config.yaml
n_layer: 8
d_model: 128
activation: "reglu"
routed_scale: 0.25
Below are experts of layer 3 (counted from 0) of a mixture-of-experts language model. Rows are named router (the router's row for the expert), gate (a neuron's input weights, with its number), up (a neuron's input weights, with its number) and show model dimensions 0-127. Each number is 200 + 20 x the weight over its row's rms, rounded and kept within 0 to 999.
After each expert's rows: "mostly gets" lists some tokens that are sent to it at least half of the time. This comes from a sample of Wikipedia text that the model never trained on.

# expert 107
router,200,207,225,216,208,223,176,214,214,209,193,188,188,217,225,216,185,189,194,182,163,187,205,227,230,185,215,176,172,235,206,205,222,187,222,190,188,218,189,186,160,187,218,238,178,174,190,226,228,225,226,192,192,159,188,176,173,203,177,210,243,184,186,193,213,228,222,185,185,249,195,184,196,226,192,191,195,189,220,237,210,210,216,179,177,176,219,218,211,201,180,188,227,207,197,206,204,224,173,218,172,226,216,187,175,207,180,217,171,184,194,203,195,191,216,179,228,230,186,228,208,180,219,179,167,188,221,219
gate1,209,194,185,221,210,197,197,240,205,189,211,191,240,196,188,193,202,199,215,198,210,209,178,236,204,218,187,227,178,224,176,233,196,204,177,219,197,181,189,219,178,175,207,210,214,167,202,215,152,200,176,232,194,182,182,193,208,198,169,208,220,221,209,188,173,216,222,217,215,183,228,203,201,204,215,163,217,179,227,191,222,139,167,177,208,205,213,209,148,242,183,206,236,162,212,186,225,183,186,166,181,182,201,198,210,219,209,235,182,207,210,187,185,177,190,181,224,218,199,190,200,190,199,213,186,216,181,207
up1,193,200,227,210,224,197,205,179,151,170,192,180,184,240,184,184,191,210,181,184,201,217,189,189,194,153,188,219,184,211,171,163,195,176,174,193,210,194,194,153,208,209,200,207,161,180,220,200,198,198,185,183,222,220,189,204,219,191,242,192,187,182,189,205,196,195,216,203,213,198,198,216,224,201,193,177,201,191,211,181,202,221,212,232,203,186,155,223,208,237,188,198,229,187,200,154,184,199,211,188,173,206,204,166,197,219,158,205,193,225,194,172,222,167,196,195,169,188,209,212,181,185,178,179,172,244,223,185
mostly gets: " to", " of", " in", " for", " on", " from"

# expert 26
router,222,222,201,220,220,222,182,219,225,222,203,179,180,217,213,203,174,195,207,216,175,181,212,226,221,183,229,225,187,228,212,191,225,189,215,180,173,217,176,176,170,163,218,226,184,178,185,220,214,218,220,178,214,198,175,176,200,182,193,213,205,200,167,182,223,215,236,191,215,220,180,182,186,229,168,189,182,177,217,219,187,215,227,178,177,186,188,224,224,179,172,209,230,209,209,219,209,228,174,200,204,213,224,172,174,225,180,208,168,179,181,216,191,180,214,182,213,225,214,176,221,179,221,183,165,180,203,224
gate0,189,214,227,199,190,181,216,205,183,188,174,190,211,180,216,208,202,181,199,173,201,197,218,216,200,215,208,219,193,161,201,215,198,230,205,154,204,185,204,196,183,248,199,182,171,211,198,183,208,201,177,225,205,210,146,172,182,179,227,193,185,206,195,201,189,200,220,222,209,191,209,200,187,161,236,221,164,207,163,209,203,236,226,218,205,201,193,171,177,209,232,179,184,185,206,189,201,239,228,201,217,213,240,182,195,159,224,197,167,185,197,202,188,226,227,190,238,197,163,214,187,209,182,210,235,213,198,217
up0,164,213,214,278,177,196,175,194,207,193,204,199,181,176,173,190,184,172,202,191,227,244,201,234,179,198,216,182,186,195,171,206,178,250,212,228,193,199,186,189,186,214,204,195,194,207,238,199,181,209,203,195,223,181,198,204,191,196,208,201,195,207,174,204,209,224,209,182,185,170,184,197,220,201,230,189,175,195,174,238,181,209,183,176,202,218,199,203,185,191,205,177,180,195,202,214,206,187,202,162,220,217,193,192,214,197,192,183,163,208,174,200,214,187,191,211,174,231,148,182,191,241,209,200,202,173,190,154
mostly gets: " −", " g", " just", " ind", " stop", " what"

# expert 43
router,220,218,202,220,217,226,183,226,221,220,201,190,177,219,203,199,172,198,206,222,173,181,210,219,219,183,225,229,188,232,207,197,224,183,208,187,176,220,175,177,175,175,215,225,185,172,187,221,215,223,220,186,212,199,171,174,206,177,189,213,208,197,165,183,228,211,239,190,214,221,182,185,184,231,169,189,182,179,218,223,189,213,224,176,173,195,191,221,222,180,165,207,225,213,200,214,213,227,170,190,207,208,225,172,170,224,180,206,168,180,176,202,194,178,227,182,215,227,217,181,214,176,226,185,167,178,194,219
gate2,185,193,210,164,200,210,209,184,181,197,181,201,191,220,193,220,165,247,196,209,226,213,202,186,171,183,220,203,188,190,185,186,200,206,209,179,203,201,226,208,197,162,185,199,208,219,192,205,166,195,196,154,187,210,207,165,214,193,218,177,223,208,211,213,214,231,234,222,205,182,235,195,224,172,197,210,223,212,182,238,223,211,194,207,219,223,186,243,185,201,211,179,193,199,194,217,162,207,174,175,198,238,203,235,223,214,199,162,218,231,182,198,160,188,184,221,178,188,236,205,201,213,195,218,212,239,199,162
up2,212,206,176,203,222,155,228,195,210,226,177,194,231,167,222,187,227,188,175,165,219,170,211,193,222,237,155,197,231,189,226,186,193,237,192,158,198,203,205,189,207,209,189,220,186,206,198,169,186,200,216,194,190,228,220,187,203,217,185,198,194,242,202,176,198,192,210,171,227,201,175,213,197,188,186,232,187,207,215,159,199,225,213,185,230,213,178,213,196,214,233,185,210,201,213,224,199,209,186,234,183,179,197,215,199,225,195,215,214,169,216,176,186,214,221,217,173,218,218,224,209,201,202,165,198,158,219,201
mostly gets: " D", " S", " un", " El", " al", " d"

# expert 8
router,204,202,221,219,219,227,189,226,216,211,191,173,185,202,215,216,180,190,192,189,169,177,200,241,237,182,213,197,163,219,194,201,221,188,199,202,187,215,182,173,169,185,210,213,174,173,193,235,223,238,218,207,182,170,172,178,190,193,206,195,240,200,177,188,201,242,223,189,204,245,206,191,210,235,199,198,183,187,219,238,215,222,218,182,183,180,218,218,212,187,172,189,227,209,196,207,212,224,176,206,185,219,228,174,175,201,175,199,188,189,188,202,208,205,202,172,215,227,174,228,202,172,219,184,167,185,227,228
gate19,194,189,158,211,204,213,210,214,170,199,212,156,219,190,217,226,208,217,192,172,195,204,212,187,192,212,201,215,213,202,234,213,191,183,215,222,246,199,196,197,189,195,213,166,218,170,233,196,209,181,208,209,195,186,204,208,200,205,192,202,177,196,229,239,218,168,222,209,132,221,224,247,192,226,198,183,183,221,249,207,228,228,172,218,174,170,196,210,201,193,205,198,165,194,219,182,203,205,170,194,215,200,223,207,219,188,238,184,210,199,213,226,175,209,177,172,175,183,206,228,207,202,196,193,213,202,218,211
up19,211,195,198,223,203,217,183,193,180,218,197,209,202,187,190,211,209,207,225,225,192,170,217,180,220,193,172,196,223,223,236,202,186,174,245,229,152,214,213,178,224,227,165,167,155,227,202,190,207,225,199,180,200,185,196,215,202,186,210,216,247,209,206,206,220,234,172,241,220,214,235,195,214,180,171,166,183,179,210,181,190,180,185,205,178,222,241,191,178,181,202,208,226,176,192,207,196,195,185,184,185,206,196,174,179,178,230,213,196,197,207,165,195,191,193,225,182,215,229,210,207,212,185,210,191,199,202,164
mostly gets: " for", " on", " in", " In", " of", "In"

# expert 97
router,231,232,209,207,212,212,202,226,212,215,194,181,194,203,196,205,188,206,213,216,184,193,205,212,210,198,216,250,198,222,207,225,215,206,227,187,181,222,194,186,182,214,206,224,188,181,176,210,206,195,215,185,189,218,185,180,172,194,172,191,231,215,196,190,239,210,221,185,179,214,181,177,184,228,178,219,203,186,201,211,208,193,220,189,168,233,199,193,212,203,149,184,216,195,218,203,181,235,180,241,203,225,196,194,186,179,187,254,136,178,200,215,217,185,224,191,216,241,217,210,213,187,215,191,167,169,160,193
gate0,187,210,207,202,224,180,202,253,167,219,185,210,229,184,197,192,187,199,210,206,182,187,196,189,183,184,187,187,245,215,175,193,167,202,163,184,201,211,211,161,236,229,229,198,211,183,198,165,182,196,198,182,161,193,261,185,187,187,199,167,190,184,191,240,199,187,207,196,207,165,200,149,229,245,198,204,200,213,193,192,209,201,182,205,200,200,180,215,210,192,188,241,176,185,217,184,202,185,176,226,194,221,177,220,224,201,203,209,181,191,229,204,214,211,213,196,227,178,207,186,200,205,167,189,201,208,171,190
up0,129,175,206,221,232,216,173,168,222,182,182,225,214,195,222,202,217,184,177,205,204,225,196,197,205,192,189,195,206,204,186,220,201,199,177,200,201,206,157,155,184,184,223,216,191,206,212,208,211,212,162,187,185,179,218,179,200,223,194,221,213,228,194,216,196,220,176,224,229,221,223,211,210,196,186,173,176,195,177,225,219,204,230,187,193,209,209,202,197,206,190,184,179,211,212,227,225,193,212,185,185,202,261,184,209,232,209,150,187,218,178,187,180,198,223,225,173,161,182,213,204,226,200,195,185,203,219,199
mostly gets: "ch", " Sh", "che", " Sch", "ie", "ford"

# expert 64
router,208,233,213,212,213,229,173,214,230,201,204,209,183,212,200,211,176,184,202,190,162,181,215,211,224,190,237,245,195,228,185,192,225,176,209,176,181,207,196,184,163,188,197,239,194,177,192,219,219,213,212,177,200,183,187,186,208,193,162,208,229,208,157,183,207,183,230,208,182,183,178,186,187,231,165,185,188,190,206,196,190,198,233,184,178,185,180,205,215,173,187,212,212,200,177,208,166,220,173,207,206,184,225,167,171,220,198,208,180,175,175,197,165,169,218,188,193,218,172,187,211,157,213,199,173,181,188,209
gate0,176,214,197,193,228,208,178,212,200,184,221,236,220,228,205,219,237,187,163,204,160,208,195,175,182,212,189,220,203,204,181,214,226,210,198,184,195,161,194,216,216,219,176,215,234,202,192,193,205,215,213,212,200,185,225,214,214,203,170,233,213,201,206,208,203,185,214,193,205,209,199,199,163,201,216,213,235,187,190,214,189,186,230,217,185,197,221,184,206,200,193,214,189,204,176,208,220,201,205,192,194,185,152,168,197,177,229,185,202,183,164,198,259,205,176,165,166,198,169,145,176,180,191,223,200,184,242,197
up0,190,201,213,209,187,206,176,227,204,195,211,214,192,207,222,188,175,209,224,179,165,214,185,204,208,229,234,169,204,210,171,224,214,174,195,210,227,181,208,178,202,193,206,189,183,238,221,209,185,210,179,163,205,212,197,239,207,225,148,222,203,221,235,185,215,194,201,217,204,234,146,217,213,198,196,172,206,193,178,201,202,175,182,183,175,213,205,179,202,225,235,196,174,189,176,226,172,196,185,213,215,169,178,224,196,210,229,213,192,188,166,227,173,200,171,155,209,206,208,223,201,215,191,184,216,223,221,200
mostly gets: " and", " &", " O", " w", " would", " South"

# expert 121
router,228,217,202,215,215,234,205,219,227,226,183,210,182,216,196,182,186,205,204,197,180,182,200,231,228,179,212,198,236,209,209,189,213,198,203,189,190,224,185,179,182,208,225,234,183,172,194,240,185,210,210,190,201,230,158,182,211,193,191,207,225,209,184,183,227,208,231,207,203,240,211,177,214,210,187,191,207,181,179,204,183,236,227,189,187,204,183,208,209,160,170,226,241,198,205,230,202,203,173,177,213,204,218,176,164,235,182,212,165,177,188,166,204,183,228,176,211,196,183,184,226,189,207,183,164,187,185,233
gate0,202,214,173,190,186,217,171,149,194,210,192,228,214,192,198,205,198,216,251,206,169,169,215,201,190,225,206,201,219,193,192,210,182,203,196,225,247,185,191,208,171,214,193,210,169,183,202,181,166,224,178,214,231,186,230,213,203,166,168,196,255,232,175,230,191,164,211,198,209,190,215,208,185,205,191,189,185,194,225,203,211,201,192,231,222,195,181,205,207,211,163,200,203,213,180,192,193,160,208,217,201,198,209,179,160,189,210,190,173,201,191,205,217,217,198,181,212,211,188,199,185,221,236,160,185,246,200,195
up0,232,228,215,170,196,167,217,250,206,185,222,188,198,213,222,239,182,198,194,200,201,200,220,195,208,213,201,185,206,225,177,211,194,196,182,207,192,172,203,195,219,175,211,202,218,227,170,221,209,215,185,191,175,179,218,180,147,189,205,168,186,145,204,181,189,188,175,195,174,192,185,200,241,212,182,178,204,159,182,207,207,197,201,204,199,211,186,196,254,214,180,197,157,171,196,187,207,184,191,210,185,195,180,201,215,242,204,202,232,177,194,187,197,168,191,227,165,195,218,179,205,203,200,214,168,189,201,182
mostly gets: ".", ".\n\n", "==\n", ".\n", " |\n\n", " t"

# expert 119
router,232,227,202,215,208,221,201,210,212,214,221,193,186,206,210,223,197,223,179,217,177,192,195,218,220,199,219,235,185,204,192,206,220,182,210,227,187,208,183,195,164,201,208,234,203,179,203,235,214,192,215,200,190,200,178,189,203,182,149,200,217,185,167,190,205,184,245,196,214,196,183,208,194,217,188,184,207,192,208,214,210,214,222,186,167,162,213,219,210,190,167,176,212,209,223,223,201,221,181,254,213,230,229,175,178,191,199,218,156,182,180,209,194,166,262,189,231,177,215,199,209,174,216,194,177,194,173,203
gate0,213,207,224,189,196,223,203,196,227,228,216,196,213,166,194,172,214,193,194,215,188,204,201,203,211,197,235,217,168,184,168,221,179,182,203,221,223,211,222,197,188,215,184,217,251,169,189,204,230,168,220,221,226,219,204,225,210,213,181,187,201,192,178,230,225,187,200,174,188,196,198,217,203,207,225,226,194,221,192,185,213,198,187,197,168,189,234,229,167,224,171,169,210,214,218,216,172,171,211,219,178,205,240,212,191,197,241,204,162,220,212,226,187,178,199,241,225,173,225,209,180,191,175,201,207,220,186,189
up0,209,198,228,197,196,210,175,169,182,181,207,188,210,194,224,195,200,228,236,203,176,193,158,175,209,240,194,228,188,197,219,193,184,223,211,188,219,214,214,170,206,239,190,208,229,187,228,186,169,189,187,206,208,184,185,181,203,205,179,185,177,178,164,223,188,189,185,222,200,221,197,196,181,201,190,180,190,213,191,179,193,233,195,187,156,203,158,211,208,199,210,213,201,203,196,187,219,221,164,214,178,206,150,202,215,234,206,215,236,215,242,219,176,213,235,197,232,161,232,220,193,205,202,215,232,182,210,199
mostly gets: " York", " England", "ford", " Washington", " City", " Michael"